Experts of a small language model: a softmax router, a variant of Muon for the experts.
Below are experts of layer 4 (counted from 0) of a mixture-of-experts language model. Rows are named router (the router's row for the expert), up (a neuron's input weights, with its number), down (a neuron's output weights, with its number) and show model dimensions 0-223. Each number is 128 + 32 x the weight over its row's rms, rounded and kept within 0 to 255.
After each expert's rows: a language model's description of what the expert responds to; "raises" lists some tokens whose logits its average output raises strongly, later layers aside. This comes from a sample of Wikipedia text that the model never trained on.

# expert 52
router [ 80 168 101  72 185  64 151 129  76 135  91 160 152  92 155 110  87 100 134 136 148 113 134 123 116 116  87  95 154 118 140 102 139  80 168 103 130 156 136 169 139 123  59 147 134 154 152 184  43 107 161 126 141 104  98 133 106 114 160 133 145 132 160  82 144 102 168 122 110 157 116 130  83 138 125 106  83 110  91  57 136 163 117 154 202 197  81 102 119 101  93 123  90 167 207  80 178 106 133 116 161 122 161 146 129 155  95 112 107 166 132  97  63 174 127  93 141 135 135 162 151 119 119 112 101 116  83 176  63 139  90 131 131 115 108  69 174 103 132  91 198 127 204 107  69 168 143 150 108  62 138 182 100 101 170 118 125 146  87 164 163 147 160 156 113 187 125  93 173 144 116  82 150 158 146  95  93  95  92 146 121 106 142 117 146 139  95 128 117  87 130 138 166 153 149  87  77 106 155 138 184 166 111 109 136 129 173  67 132 137 145 158 112 144 131 150 149  92 147 106 170 116 114 135]
up0 [ 75 149 139 127  84 136 112 100 138 209  43  82 167 102 140  77 135  91 126 116 127 123 185 123 113 134 100 122 115 112 146 214 131 117 127  99 162 175 126 107 160 120  92 132 137 118 118 157 127 156 129  83 121  56 113 156 117 187 178 163 167 133 179 127 103 104 136 147 128 131 122 161 132 131 125 117 123 129 104  82 172 116 124 124  84  90 132  88 104  64 152  79 136 124 144 132 131  97 125 126  65 137  98 130 132 103 109 148 113 127 120  95 150 120 120 129 139 116 149 191 174 114 147 176 137 127 118 105 134 129  95 132 128 136  55 130 128 151 151 125 126 113 131 117  82 137 133 176 103 128 147 141 117 129 205 125 129 138 129 129 164 164  56 131 126 148 201  75 127  59 147 190  48 160 135 132  99 138 125  90 135 130 130 152  97 134  94 123 170 162 229 109 141 160 123 125 134  84 129  33 160 141 128  99 128 138 212 109 160 109 184 128 176 123 157 157 137  95  21 129 176  87 116 142]
down0 [137 191 159 134  48 126  92 111 123 153 143 107 128  95 114 158 138 126 139 116 148 132 118 131 114 180 150 126  74 145 112 123  81 145 138 133 138 123 115 126 190  82 137  82 141  96 126 129 154 101 134 110 124 204 107 141  75  94 112  65  63 104 102 127 127 178 122 113 189 128  30 103 129  84 147 129 204 165 157 118 148 111 129  92 154 125 120 137  77 172 134 128 149 131 115 146 134 120 134  49 131  94 147 157 167 126 133  85  98 148 156 181  98 162 127 138 108  82 129 100 146 132 126  79 116 160  59 128  58  53 201  86 121 170 123 135 154 135 129 248 121 161 138 136 110 142 187 107  91 102 133 174 112 175 102 190 106 118 129 126 114 176 123 119 112  78 142 133 175 208 116  82 105 129 124  87 177 138 160 119  98 150 138 127 140 145 164 125 142 127  90 144 151 141 136 158 140 154 157 140 100 111  91 163 105 155 127 147 106 121 155 110 134 128  73 155 128 145 115  32 132 129 136 165]
It responds to: Year numbers in birth and death dates, filmography tables and "in 1980" phrases, plus "century" and decade endings like 1970s.
raises: ";", " (", "\n", " |", ".", ","

# expert 33
router [110 104 154 114 121 124 139 124  80 101  74 130 149  80  56 134 148 130 189 180 147 117 118  73 169 112 126 135 149 136 113 115 149 136 176 129 153 161 143 151 162 156 119  28  85 148  87 119 121 148 145 169  76 116 113 125 113 138 146 136 128 111 128 109 132 114 130 101 139 143 125  96 126 128 101 176  96  57  95  66 126 116 106 147 114 150 106  75 117  89 130 133 154 101 115 100 149 100 144 186 174 151 145 196 214 155 127 116 117 146 138 157 100 171 124  75 121 150 133 158 123 107 160 123 159 109 121 130 124 159  93 170 158 140 120 144 132 158 153 119 131 138 107 143 122 116 190  62 138 100 132 149  80  77 146 126 116 158  60 130  89 151 121 185  94 162 146  84 157 113 167  95  27 149 146 131 124  91 159  73 161 137 127 154 175 170 178 114 183 146 109 117 188 191 179 100  83  84  94 145 132 166  71 120 143 111 121 171 107 144 137 162 153 175 143 191  92  55 147 136  94 146  72 116]
up0 [ 92 203  88  11 124 155 196 152 110 127 125  84 130  47 112 158 136 123 141 112 141  98 123 115 190 121 126 159 126 167 127 127 103 134 121 127  78 140 125 121 172 113 122 125 132 180 152 166 128  95 130 192 162 104 174 151 178  78 147  62 131 152 180 117 111 218  75 130 129 140 130 121 154 124  83 112  79 191  98  80 135  69 121 127 135  98 165 143 124 115 148 151 145 124 127 138 130  94 145 109 184 138 100 125 167 119 128 133 116 119 214 126 125 120 129 141 132 128 131 110 118 101 149 131 145 139  95 205 118 170 128 170 199 126 127 114 119 154 131  72 117  57 112 119 132  98 145 132 117 155  69 172 149 124  92 127 143 146  61 107 135 157 104 141 177 126 131 127 166 128 132 143 131 131 127 126 122 138 179 128 108 129 122  54 124 114 166 226 131 120 166 127 136 138  49 161 117 119  73  87  82 145 113 162 133  75 104 166  48 131 126 143 121 106 117 121 133 128 125 125 149 189  95 123]
down0 [133 117 154  90 125 135 119 119 199 133 169  50 102 174 145 136 107  61 125 111 138 108 106 163 109 142 128 130 128 133 127 137 121 143 147 128 128 172 127 149 127 108 127  76 200  92 125 117 143  71 134 113 150 154  67 133 112 138 146 189 112 153 110 128  94  87 168 119 170 126 148 131 118 146 131  77  88  98  75 129  74 216 124 112 159  99 146 127  56 119  87 145 128  94 129 138 150 127 125 141 146 115 121 134  80 162 195 139 139 156 109 131  54 156 130  95 129 132 125 129 124 145  73 143 104 126 102 105  89  96 149 129 145  90 135 207 155 174 133 112 142 141 101 119  73 141 105  77 101 127 137 140 109 121 170 123 142 101 144 115 160 140 152 102  47 217 114 102 129 153 122 133 121 147 110 109 160 205  90 123 128 105  51 129 101 204 182 105 168 112 123 144  78  84 170 131 130 133 113 129 135  52 110 139 121 139 144 187 122 117 137 157 124 170 135 255 117 180 126 157 140 159 152 128]
It responds to: Plural nouns and the plural -s suffix, often after other, two, these, their, such as people, members, representation-s, battlecruis-ers.
raises: ";", " with", " in", " of", " for", ","

# expert 48
router [ 56 171 111 124 139  84 151 163 107 135 121 169 103 100 175 105  75 120 130 133 162 159 110 107 109  91 114 144 133 182  91 106  88 132 130 184 203 131 123  76 189 125 108 125 153 134 120 164 107 163 181 152 166 110 155 104 123 129 161 156 186  89 135 106 125 113 171 136 134 140 154 124 138 101  62 161  58 170  94 146 114  88 181 113 206  87 161 100 136  93 131  97 110 120 157  78  98 107 149 122 172 110 162 130 144 117 141  98 101 134 128 156  92 135 142 148  92 142 116 145 164 138 118  94 162 129 170 133 126  43 112 134 168 131 102 102 172 172 135  85 141 145 155 138 107  97 110  80  71  89 145 118 103 131 127 148  81 173 149  93  43 157 106 209  69 140  87 100 110 117 128 104 112 166 176 123 147 125  98 117  57 132 151  98  81 142 112 131 123 130 104 157 150 181 172  93 125 144  89 148 154 146 129 114  78  93 199  83 213 182  86 117 139 105 126 133 114 136 154  88 126 156 117 112]
up0 [113 149 128 148 155 171 119 130  85 139 112 114 128  89 120 137 125 130 159 181 150  49  93 143 107 153 112 105 167 149  70  49 128 128 118 124 123 155 122 120 126 134 127 173 136  10  97 122 132 209 111 132 119 164 132 126 122 134 143 129 186  58 159  94 121 201 184 136 121  90  95 128 153 142 112 129  94 131 204 151 125 128 197 124 113 104 133 118  77 140  99 135 143 150 144 190 125 101 133 100 252 156 128 112 117 130 156  90 130 131 104 127  83 141 119  65  75 121 121 179 144 133 149 158 126 129 130 127 120 148 130 121 129  88 134 182 147 134 106 116  64 100  93 122 191 102 132 127 119 129 122 140 121 119  60 132 212 146 146 106 126 125 166 229  67 127 127 128 104  97 132 125 153 116 116  88 128 132 171 158 132 128 137 130 107 161  73  98 138  84 110 106 128 133  86 127  99 138  89  63 135 176  67 121 121 131 148 123  95 124 140 130  57 131 126  70 142  89 184 126 134 153 118 141]
down0 [104 130 147 132 120 117 106 112 112 137 136  69 103 124 128 187 127 131 170 143 138 189 167 137 110  90 138 139 163 111  81 164 158 122 128 112  79 233 131 109 142 132 204 132 138 130 115  89 165 101 146 134 131 151 115 121 134 138 113  54 144 146 155 133 128 139 137 167 154 110 134 145 151 169 128 113 128 134  69 134 127 138 143 161 128 114 127 127  38 100 126 139  71 164 130 119 111 102 170 196  34 132 101 123 166 140 150 130 143 118 157  97 212 133 105 135 122 144 144 133  90 138 211 167 170 148 146 152 116 170 130 144 142 141 137 123 128 116 156 129 143 115 134 131 127 113 118 129  93 145 122 169 158 123 133 183  94 136  96 186 120  85 115 110 128 113  79 141 128 130  68 118  94 160 128 181 124 193 128 133 127 146 116 123 143 118  63 174 118  84 129 139 175  86 153 116  99  86 214 116 180 144  76 100  80 171  96  90  85 138 104 133 112 124 113  89 107 117 106  46  22 119 137  32]
It responds to: The article a or an after is, as, was in biography openings like is a Zambian professional footballer, and slashes in career stats.
raises: " single", " limited", " significant", " large", " simple"

# expert 45
router [106 125 130 103 107 107 167 128 143 112 101 152 122 128  87 146  43 145 157 196  80 139 122 108 103  63  93  67 124 143  93  89 131  90 119  79 144 140 116 127 171 160  59  74 130 148 115 169 126 121 134 204 126 122 172 203  67  78 112 147 158 104 194 117 105 114 219 108 123 148 190  58 129 102  80 124  97 151 129 115 151 137 190 112 198  97 123 131 100 141 154 110  61 178 151 110 165 119 121 142 141 126 131 123 156 107 112  77 157 144  95 128  64 188 139 126 101 114 132 151 133 163 137  80 123 122 188 143 124  98 124 114 153 141 122 104 145 132  99 110 134 166 173  99 124  89 101 103  81 109 130 208 122  80 180 158 139 151 101 150 107 137 116 130  73 138 114  85 156 119 123 109 107 141 132 133 169 109 128 112  55 106 101 117 204 191 157 119 137 112 108 172 124 129  99 109 120 101 187 159 155 112  93 111 110 109  70 115 157 166 123 146 169 134 120 169  96 138 143  98  97 135 146 107]
up0 [ 58 122 199 126 144 137 149  97 108 127 128 105 152 119  25  26  94  99  98 219 127  81 177 127 132  80 125 130 128 129 129 159 130 166 129 119 126 130 128 130 125 124 124  92 150 138 109  82 208 139 136  58  92 128 141 128 130 129 128 114 191 111 122 120 192 135 203  54 136 130 126 133 116 130 125 128 146 136 109 147 123 151 175 127 125 138 199 125 137 141 128 131 124 117 138 149  51 122 190  99 167 142 134 130 116 153 111  97 140 118 166 114 126 109 132 149 102 122 128 120 126 149 141 147 117  81 146 136 164 172 130 136 128  82   6 138 194 129 103 148 135 123 129  81 171  90 130 133 161  46 139 128 120 164 181 123 159 129  86 138  72 122 130 141 182 118 104 132 177 110 121 180 129 118  69  92 144 133 105 115 173 127  82 127 110 127 119 143  96 144 127 133 115 125  71 144 104 114 143 108 124 131 217 121 109 134 117 182  87 200 136 160 131 117 126  88 104 138 128 128 131 162  58  91]
down0 [148 165 126 128 107 136  75 127 131  94 127 129 166 204 107 204  55 129 145  64  80 168 110 106 130 125 129 131 126 129 147  73 100 140 130  98 180 145 132 141 128 127 115 175 127 214 160 124  85  98 123 140 127 138 111 132 165 130 144 127  67  82 173 128 129 130 127 163 149 156 120 128  96 128 190 133 143 178 104  99 122 158 126 126  79  99 123 120 111 119 125 132 101 130  95 131 127 128 133 104 117 157 128 138 148  92  90 123 128 178 124 137 157 198 147 129 150 121 126 100 128 132 206 152 131 129 130 122  29 121 111 123 162 116  80 143  41  96 144 121 156 141 105 123 106 124 128 176 192 138 206 143 126 153 118 117 137  90  97 133 111 150 137 236 124 124 128 228 129 105 111 142 109 128  98  63 103 127 135 144 115 129 136 139 132 121 164 124 126 102 217  98 116  71 216  32  93 123  72 116 103 129  79 123  93 120 112 173 147  96 104 140 142 134 166 130 129 125 112 171 126 121 176  87]
It responds to: The pipe separator between cells in Wikipedia tables, mostly after numbers or scores, as in 2,016 | 38.
raises: "\n", " name", " experience"

# expert 19
router [101 214 130  93 143  74 128 167 140 113 163 142 134 104 108 116  81 109 196 153 102 188 143 152 171 116 120  66 163 148 107  88 179  96 137 128 111 117 108 134 147 114 134  85 103 187 114 226  94 123 102 172 110 130 136 125  80 141 124 124 122 135 126 119 161 103 126  55  85 196 153 109 153  89 119 159 125 137  98 157 149 134 162 169  90 183 125 140 118 141  35 108  92 124 178  97 186  69 179 137 147  86 177 200 134 130 111 125 166 140 127 158 116 148 154 127 109 122  95 181 136 135 159 121 177  95 170 130 149 111  87 115 144 156 108  44 177 154 174  79 148 139 123 125 141 103 123  99  89  89 155 156  86 117 147 162 121 119 121 157  77 127 106 141 112 156 128  71 158  73 124  99  81 140 156 108 115  83 146 148 117 126 122 156 169 112 103 126 105 106  92 113 128 123 140  96 115 102 138 150  92 125 152 126 141 176 154  81  98 165 183 169 172 145 152 144  83  93 195 155 123 118  72 128]
up0 [ 89 160  81 148 144 122 170 151 126 116 143 140 186 134  69 104 131 132 152 124  82 151 106 130  98 108 127 147 246 132 121 131  94  58 124 125 151 147  93 130 133 145 126  76 129 126 205 113 101 156 133 100 124 135 182 118 100 138 129  66 127  86 121  89 118 116 117 143  72  66 175 127  61  33 136  81 139 117 119 122 110 163 131 132 133 121 121 114 151 124 126  82  84 105 139 116 145 157 122 133 128 120 173  78 130 164 157  22 124 109 125 147 116  75 154  89 141  57 135 124 166 142 168 115 152 126 155 217  96 118 128 106 161 128 134 151 196 126 121  71 151  73 130 127  89 129 144 106 154 156 213 100 149  96 143 127 194 128 130 117  92 127  96 183 129 163  72 113 198 107 152 116 133 150 104 164 127 130 125 165  71  82 121 137 178 133 187 126  96 176  90 128  86 143 157 137 103 135 176 105 120 145 177 137 129 116 127 193 143 117 126 122 124 126 137 105 168 125 147 130 128  90 159 128]
down0 [171 130  91 127 218 110 175 126 125 156  92 126 136 133 127 128 121 132 120   6 188 105 125 159 124 100  95 119  92  95 178  97  57 113 104 118 128 126  79 129 194 172 124 146 105 133 137 152  82 103 127  96 118 144 169 112 228 122 125 128  75  92 162 113 116 135 149 218 132  65 109 134 142 126 142 126 115 120 135 154 132 133 127 120 119  73 143 134 125 129 141 130 101  21 147 159 137 127  88 185 156 125  91 142 132  81 163 150 141 128 125  83 125  69 125 105 133  88 185 174  91 180 148 133 114 127 136 164 116 102 129 133 121 134 147 138 203 149 134 128 157 145 120 105 141 121 134  85 130  89 220 111 109 127  74 126 158 135 108 155 116  98 140 141  47 104 143 141 179 118 195 136 115 131 123 108 187 127 138 128 117 166 128 169  72 100 103 233 103 123 149 148 153 133  99 124 122 164 133 126 139 160 168 124  90  95 119 110 154 128 147 126 148 119 128 152 165 108 141 113 128  79  74 129]
It responds to: Pipe separators in tables, mostly just before a person's name, plus titles before names such as Sir, General, Colonel, President, USS.
raises: " and", " ", "es"

# expert 9
router [ 89 141 134  86 141 146 103 127  31  92  78 127 109  75  84 106 115 155 149 155 114 128 119  59 147 131 140 135 150 166 115  88 152 107 189 210 115 123  84 146 171 217 106  51  98 190 147 148 123 158 164 151 115 101 123 125 141 121 167 150 148 107 126 129 170 113 141 106 145 184 149 117  84 111 132 151 109  92  87  80 142 107 168 178 147 173 152  85 106 120 106 124 106 120 130  92 150  69 141 124 198 138 169 172 179  87 118 128  92 126 135 151 108 111 128  68 130 129 117 168 176  83 208 121 172 165 133 111  95 104  54 170 167 136  88 107 157 115 133 116 155 163 169 155 130 141 152 101 150 143 164 144  73 110 154 160 100 130  68 149  78 157 107 132  93 135 128  61 105  93 111 121  97 187 136 122  75 116 151 140 109  94 128 118 171 144 178 140 133 141  93 124 125 144 114 111 108 113  51 117 145 121 136 129 157 189 119 154 122 115 184 136 202 113 166 115 102 120 140 133 116 129  97 109]
up0 [135 178 126 151  42 108 124 136 115  83 109 149 125 152  55 109 131 195 133 160 108 129 136 120 111  95 124  98  65 130 132 224 127  72 150 149  96 113  93 159 139 122 100 122 139 174 121 134 113 192 170 121 110  99  93 128  74  85 151 143  73 102 122 195 111 142 164  66 131 143 125 130  95 124 127 146 147 138 103  12  56  85 119  78  72 140 140 148 126  95 146  97 126 120 158 124 167 132 127 115 155 124 100 185 105 102 144 130 150 170 115 149 129  98 153  74 139 129  97 149 122 129 125 125 218 130 129 202 127 152 133 127 127  83 136 128 164  96 205 139 107 159 141 135 122 125 100 116 181 102 130 148  95 121 158 116 125 133  40 164 124 175 136 136  90 120 150 117 161 157 184 122  79 183 137 161  99 127 129 169 155 129 134 143 168 119  93 122 136  95 131 199 135 138 149  47 123  72 131 108 115 169  68 156 144 143 106 142 116 144 156  83 147 127  65 136 109 109 129 132 123 129 132 167]
down0 [160 142 123 132 179  69 142  95 165 120  82  94 110 177  87 159 119 114 141 123 109 134 128 117  74  76 152 122 109 129  99 131 175  89 122 110 118 123 127 148 127 127 116 140  37 131 173 140 170 104 140 140 120 108 135 107 121 181 143 114 132 139  65 122 181 124  85  81 142 151 134 113 112 162 181 114 123 205  97 107 152 128  63 138 137  96 138 145 136 225 193 144 117  94 143  83  96 103  74 107  77 147 158 145 126 103 127 115 141 170 136 121 127 122 202 128 134 116 115 127 142 137 167 153  86 152 109 127 146 221 141 138 135  96 144 127 119 116 145 167 126 190 123  69 105 204 125 148 135 211 127  90 137 141  42  87 129 119 129 141 125  89 138 156 118 106  67 240 140 125 131 145 127 213 156 102 120 145 144 106 130  98 108  90 121 140 132 131 115 112  86 130 140  57 130 126 130 118  85 139  93 120 129  91 132 107 146 163 139 154 113 197 156 122 139 138 153 115 154 205 189 125 144 114]
It responds to: Nouns after articles in explanatory prose, mostly abstract qualities or persons, such as character, right, size, man, love, confidence.
raises: " grew", " of", " rights", " began"

# expert 54
router [111 167 178 107 133  97 140 149  39  73 121 160 134 108  64 152  94 128 142 180 166 160 159  79 171 140 125 107 142 153  83 112 132  83 167 164 159 110 127  78 189 173  74 103 107 150  92 153 131 159 119 192 119 105 114 108 138 105  92 169 146 136 171  95 144 106 145 114 130 135 129 123 105 137 173 137 122  65 107 136 158  50 167 142 143  86 117 123 103  85  97  91  93 175 130 133 147  53 170 154 193 163 166 157 144 142 121 119  64 144 163 149 110 127 137  73  85 115 153 127 159 119 162 108 142 114 194 154  21 105 123 183 165 181 155 100 125 143 125 157 168 121 181 166  63  67  67  74 111 109 159 118 128  77 140 160 119 135  96 140 106 145 114 189 156 120 113 124 162 102 133  94  95 117 143  81  74 110 131  96  89 154 114  88 161 165 151 139 128 104 145 119 124 152 147 118  93 116  83 133 147 131 131 112 133 142 201  83 141 109 139 135 156 154 142 111 107 144 162 106 155 133 128 125]
up0 [125 129 150 144  59 153 133 103 118 106 120 167 118 114  96 111  82 127  24 122 137 153 158  88 126 139 107 143  82 137 145  91 162 135  91 148 116 103 127 186 106 126 128 111  99 120 113 134 161 159  96 141 128 140 128 129 166 147 131 128 131 111 131  83 142 173 136 155 164 134 159 133 121 159 159 111 125  23 163 138 125  54 132 137 150 130 134 134  85  97  93 122 122 100 106 149 131  80 133  87 209 132  80 127 149 165 134  80  40 174 120 128 131 102  96 173 109 116 145  99 139 126 131 141 179  95 196 144  64 106 114 179  89 128 130 101 171 180 148 144 123 131 132 124 130 113  98 114  51 119 138 138 149  88 127 108 129 163  75 130 123 135 117 158 160  58 132 147 117 128 126 131 146 138 194  64 126 122 167 123 147 227 126 215 167  81 147 144 148 121 131 160 118 121 166  20  87 129 106  94 145 165 138 128 151 121 144 132 139 148 134 143  38  68 124 128 168 116 132  80 135 151 164 102]
down0 [115  95 181 114 149 105 121 122 117 157 118 141 133 128  83 146 143 128 128 143 135 157 130 118 105  98 111  94 151 154 119 148 144 124 132 119 111 137 121 126 138 115 128 130 125 126  97 109 134  95 120 137 128 122 214  96 102 114  89 123 111 161 118 145 115 112 124  82 130 124 109 127 252 122  83 157 160 104 149 155 105 176 123  48 163 127 123 113  99 144 194 199 141 141 134 129 114 130 138 124  92 102 166 101 105 102  92 162 141 128  92  86  51 138 199  87 253 133 122 133  82 117 138 120 126 147 114 110 101 130 129  91 132 128 119  93 134 124 136 127 162 131 134 113 128 150 128 146 158 127 145 146 116 162  89 172 154 128 174 156 129  21 110 241 134  93 127 141 114 191 130 119 103 145 127 129 146 114 101 136 123  92  91  91 131 213 131 127 111 135 165 107 127  86  58 143 140 112 183 123 126 129 131 126  85 186  87 119 129 140 122 147 183 239 123 133 113 214  99 153  93  80 117 168]
It responds to: The, these, its, their, entire, specific before a noun in descriptive prose, as in the basic body structure, the specific name.
raises: " latter", " former", " same"

# expert 36
router [102 144 152  98 176 141 103 116 160 122  86 151 140  87 117 139 101  77 139 157 179 101 140 109 150 108 117 103 158 144 134  97 166  95 121 154 163 142  67 103 197 140 149  36  95 142 167 146  85 164 164 136 128 105 162 152  64 138 135 170 166 116 163 161 146  93 150 145 107 142 143 104 135 138 139 171 183 121  98 113 123 124 141  90 121 178 128 108 125  77 159  81 138 147 156 107 173  80 162 184 105 118 162 159 135 109 109 136 103 152 134 143 100 106 131  85   1 150 162 169 171 137 145  95 191 104 130 165 122  81 118 105 134 175  90  88 170 124 166  40 167 139 137 137 167 101 111  64  96 112 115 140  94 102 181 112 150 172 124 138 150 195 114 148 121 171  84 128 128 129 134  57 113 146 117 162  93 101 170 143  72 131 140 117 194 100 119 138 147 138 105 142 117 111 137 117  69 119 155 124 145 129  69 137 168 126 120  82 113 125 178 148 181 157  81 133 160  59 149 143 131 109  90 138]
up0 [117 132  94 107 115 145  73 101  87 125 103 136 133 133 137 113 108  95 117  86 103 103 131 183 140 136 128 255 163 127 177 146 127 128 168 145 152 156 110  90 123 152  63 100 136 141  98 144 130 147 129  85 116 129 130 131 116 113 124 120 189 111 128 127 212 127 149 143 128  72 151 134 156 122 121 155 131 158 129 114  88 130 132 126 132 136 109 177 184 160 138 126 138 106 132 112 155 152 112 190 133 181  65 129 135 131 151 121 122 128 114 169  71 115 173  95 130 115 135 150  30  45 115 136 162 188 108 127 140 150 162 129 129 144 127 126 132 140 140  47 124 110  91 101 128 108  92 101 156 124 125 118 119 128 131 117 148 140  90 144  81  95 159 112 137 152  48 116 151 122 155 105 135 122 128  81  70 135 155 121 144 104 155 122 219 121  90 133 142 117  83 134 107 127 160  21 120 148 191 145 122 133 102  88 102 134 132 137 136 122 255 124 123 131 129 215 136 163 143 122 123 213 111 124]
down0 [112 137 165 124 189 162 160 165 131 114 100 128 127 130 122 109 148 127 138 149 140 141 132 132 129  77  95 156 116 134 113  75 106 135 134 114 139 125 145 132 138 122 130 125 108 127 149 117  52 135 126 173 150 129 120 141 157 128 146 152  98 129 139 139 101  98 158 137 129 174 100  41 104 163 162 118 183 117 134 127 140 140 112 112  97 139 124 116 142 149 119 154  89 138 159 125 102 103  90 116 108 177 167 126 117 129  88 152 111 126 156  94 116 110 119 112 134 108 115 130 255  81 121 138   0 123  98 126  92  80 118 133 176 155 193  45  69 159 120 133 124 156 142 151 130 140 131 110 115 166 145  81 105 135 134 149 155 134  67 134 175 134 135 130  85  83 126  85 128 135 110 118 160 137 136 160 117 126 205 120  31 142 136  92 129 128 128 138 160 123 226 146 115 132 127 134 136  97 129 104 127 110  64 172 142 167 109  99 235 109  75 179  96 127 114 145 124 165 141 124  78 123 129 136]
It responds to: Dashes and equals signs joining names or items and closing headings, such as Geisha – John Williams, ===, —, =, in lists and formulas.
raises: "\n", "com", "Com", "In", "Her", "Ne"

# expert 44
router [118 155 130  96 121 129 130 138 103 114 107 129 146  94 170  73 106  81 204 144 160 156 159 145 152 127 116 120 187 145 119  91 121 175 167  91 161 120 119  73 154 118  59  41  73 192 128 165  95 176 203 190 144  79 110 165  85 102 194 123 135 125 184  91 137 154 143 110  92 155  97  72 128  97 101 183 154 128 129  87 122 119 132 137 154 152 146  78 120 115 129  95 100 150 137  77 127  74 116 125  83  94 136 181 155  84 121 132  64 179 119 134 124 168 111 124  97 120 101 159 180 130 108 111 107  92 138 197 133 153 120 137 175 144  65  97 158 150 210  57 140 101 133 121 140  61 112 156 115  99 129 127  97 114 155  99  89 182 115 146 156 103 106 184 156 134 136  85 156 113 147 118 146 120 127 135  87  89 157  79 116 142 122 135 145 154 143 106 105  84 119 115 121 189 141 111  77  88 163 125 137 139 130 124 153 130 217  88 116 137 123 153 100 132 139 145 115  98 167  93 151  95 133 145]
up0 [ 56 134  80 126  76 189 106 158 178 141 183 126 131  76  53 137 131 127  98 180 166 138 163 125 132 118 132  59 118 100 147  70 131 143  82 166 129 136 129 128  76 158 126 120 126 127 119  91 125 138 133 149 140  69  87 130  63 145 127 145 124 106 130 131  98  82 137 127 117 178 134 113 168 110 124 146 130 127 107 122 129 117  68 103 130 103 168 162  47  99 184 116 181 130 116 115 155 127 104 133 193 137 126  65 163 107 167 138 112 124 140 116 143 117 122 132 130 109 125 133  79  99 126 124 132 140 131 161 118 160 115 133 221 128 153 134 138 123 129 168 147 122 126  81  60 117  63  98 147  55 128 101 124 140 121 142 131 129 163  39 141 168 105 106 164 136 140 134 204 119  68 164 128 136  84  65  84  78 154 190 158 118 167 122 128 103 129 158 183 121 177 129 127 181 210 129 130  80 120 133 175 131 105  93 127 162 121 135 121 164 150  55 167 149 174 124  86 122 133 109 129  67 131 123]
down0 [112 128  79 132  76 138  56 179 119 144 125 131 162  71 144 118 131  87  79 125 167 133 149 127 129  49 174 118 175 126 128 141 200 128  63 126 128 125 129 158   8 137  67 139 130 181 125  40 128 152 171 121 133  67 142 148 149 140 107 139 173  35  54 100 128 128 117 127 131  81 106 125 134  64 127 142 125 157  99 127 127 121 113 128  93 135 130 151 100 130 136 120 111 134 131 124 140 128 127 116 169 132 138 134  82 134 110  14 125 113 129  85 129 142 129 128 185  85 160 135 129 136 140 192  23 122 128 134  96 125  97 131 154 129 168 202 105 125 128 118 132 130 131 134 104 145 126 165 148 106 136 136  59 128 132  84 121 114 201 162 152 120 215 111 138 157 122 124 124 129  98 136 128 148 121 131 126 115 157 173 122 177 126 116 117 128 102 152 141 114 126  99 146 119 137 110  97 137 209 113 129 101 127  67 198 157 119  96 139 125 131 124 111 167 171 105  95 154 158 136 171 144 142  92]
It responds to: Commas after words, years and closing quotes or parentheses, before clauses such as "which", "and", "but", e.g. "County,", "2015,".
raises: " including", " and", " which", " though", " then", " except"

# expert 63
router [159 118 173  95 166  92 151 131  59  98  73 148 145  84  78  82 151 120 124 141 101 129 130 140 178 114  88 140 159 133 122 146 157  90 185 133 147 166  86 147 108 169 126  76  90 180  87 181 158 147 151 148  96  99  98 153 137  91 173 126 131 111 147  73 161  96 139 145 134 182 134  89 114  95 137 176 117  78 102  78 121 130 149 157 131 173 150  74 119 150 112 133 142 146 130 111 194 105 105 138 186 110 147 174 200 109 144  91 110 115 132 178  68 138 140  77 156 102  94 173 177 147 188  97 120 148 112 114 113 113  72 121 137 167  83  93 119 132 146 135 138 161 123 152 132 151 171  57 142  78 158 154 108 106 142 116  61 135  66 168  54 116  89 142 111 138 134  85 120  78 131  99  55 189 143  71 111 117 118 139 153 115  92 115 149 155 183 113 124 110 146  96 137 138 152 119 114 115  54 128 171 130 103  79 167 158 142 170 129 191 157 157 159 125 159 114  76 116 137 120 147 137 103 105]
up0 [110 134 149 123 124  93 110 150 126 137 108 128 150 121 176 198 169  80 164 137 138 117 121 174 189 116 131 113 182 107 120 127 103 144 124 129 139 134 115 143  84 124 118 154 116 152 122 145 160 101  66  83 104 195 116 124 119 184 127 143 172  42 202 128 127 185 135  39 190 125  92  83 125 116 106 129 123 147 103 148 101 119 127 114 109 134 100 146 107 129 180 132 129 108 137 147 156 128 144 114 101 135 114 125 132 140 123 150 134  64  96 119 101 133 131  77  52  25 122 143 101 114 236 162 144 110 112  69 106 156 137 135 124 157 142 143 156 130 145 127 129 160  99 137  83 128 117 133 109  89 137 127 131  99 132 158 115 114 107  75 187 119 100 124 196 106  96 170 122 224 156 124  56 130 132 113 145 126 128 166 170 142 148 133 185 140  88 125 155 140 113 135 131 197  64 127 115 189  42 147 133 107 108 112 166 110 154 149 136 128 155 132 139 205 106 109 155 109 132  92 166  64 118 114]
down0 [ 92 162 104 109 184  94 119  71 217 119  75  94 140 110 176 154  66 110 222 157  99 116  99 175 177 112 108 145 129  89 113 147 150 145 147  75 144 104 132 144  89 130 124 110 139 113 117 127 129 181 200 132 117 122 109 159  77 179 130 116 100 168 173 103 143 133 129 136 100 159 126 147 147 121 203 129 104 136  40  69 135 166 173 115 128 163 133 143 109 144 119  39  94  28 144 129 123 140 131 123 146  95 135 119 151  36 144 133 131 146 138 127 176 106 154 129 101  81 162 125  90  88 121 156 104 104 127 170 129 126 128 103 195 129 118 144 184 114 113 144  68 112 117  60 127 147 138 112 156 134 121  87 177 115 109 137 146 127 123 120 180 123 144 130 167  97  47 130 138 136 128 133 124 128 120 166 129 128  86  82 156 132 126 117 121 113 157 126 132 126 128 141  80 140 131 136 130  63  98 124  72 133 148 170 108  74 106 136 129 126 121 229 116 100 143 133 173 191 142 126 124 116 156 163]
It responds to: Nouns for buildings, infrastructure, technology and trades after the or a, such as construction, water, building, station, engine, hospital.
raises: " that", ",", " which", " for", ";", " and"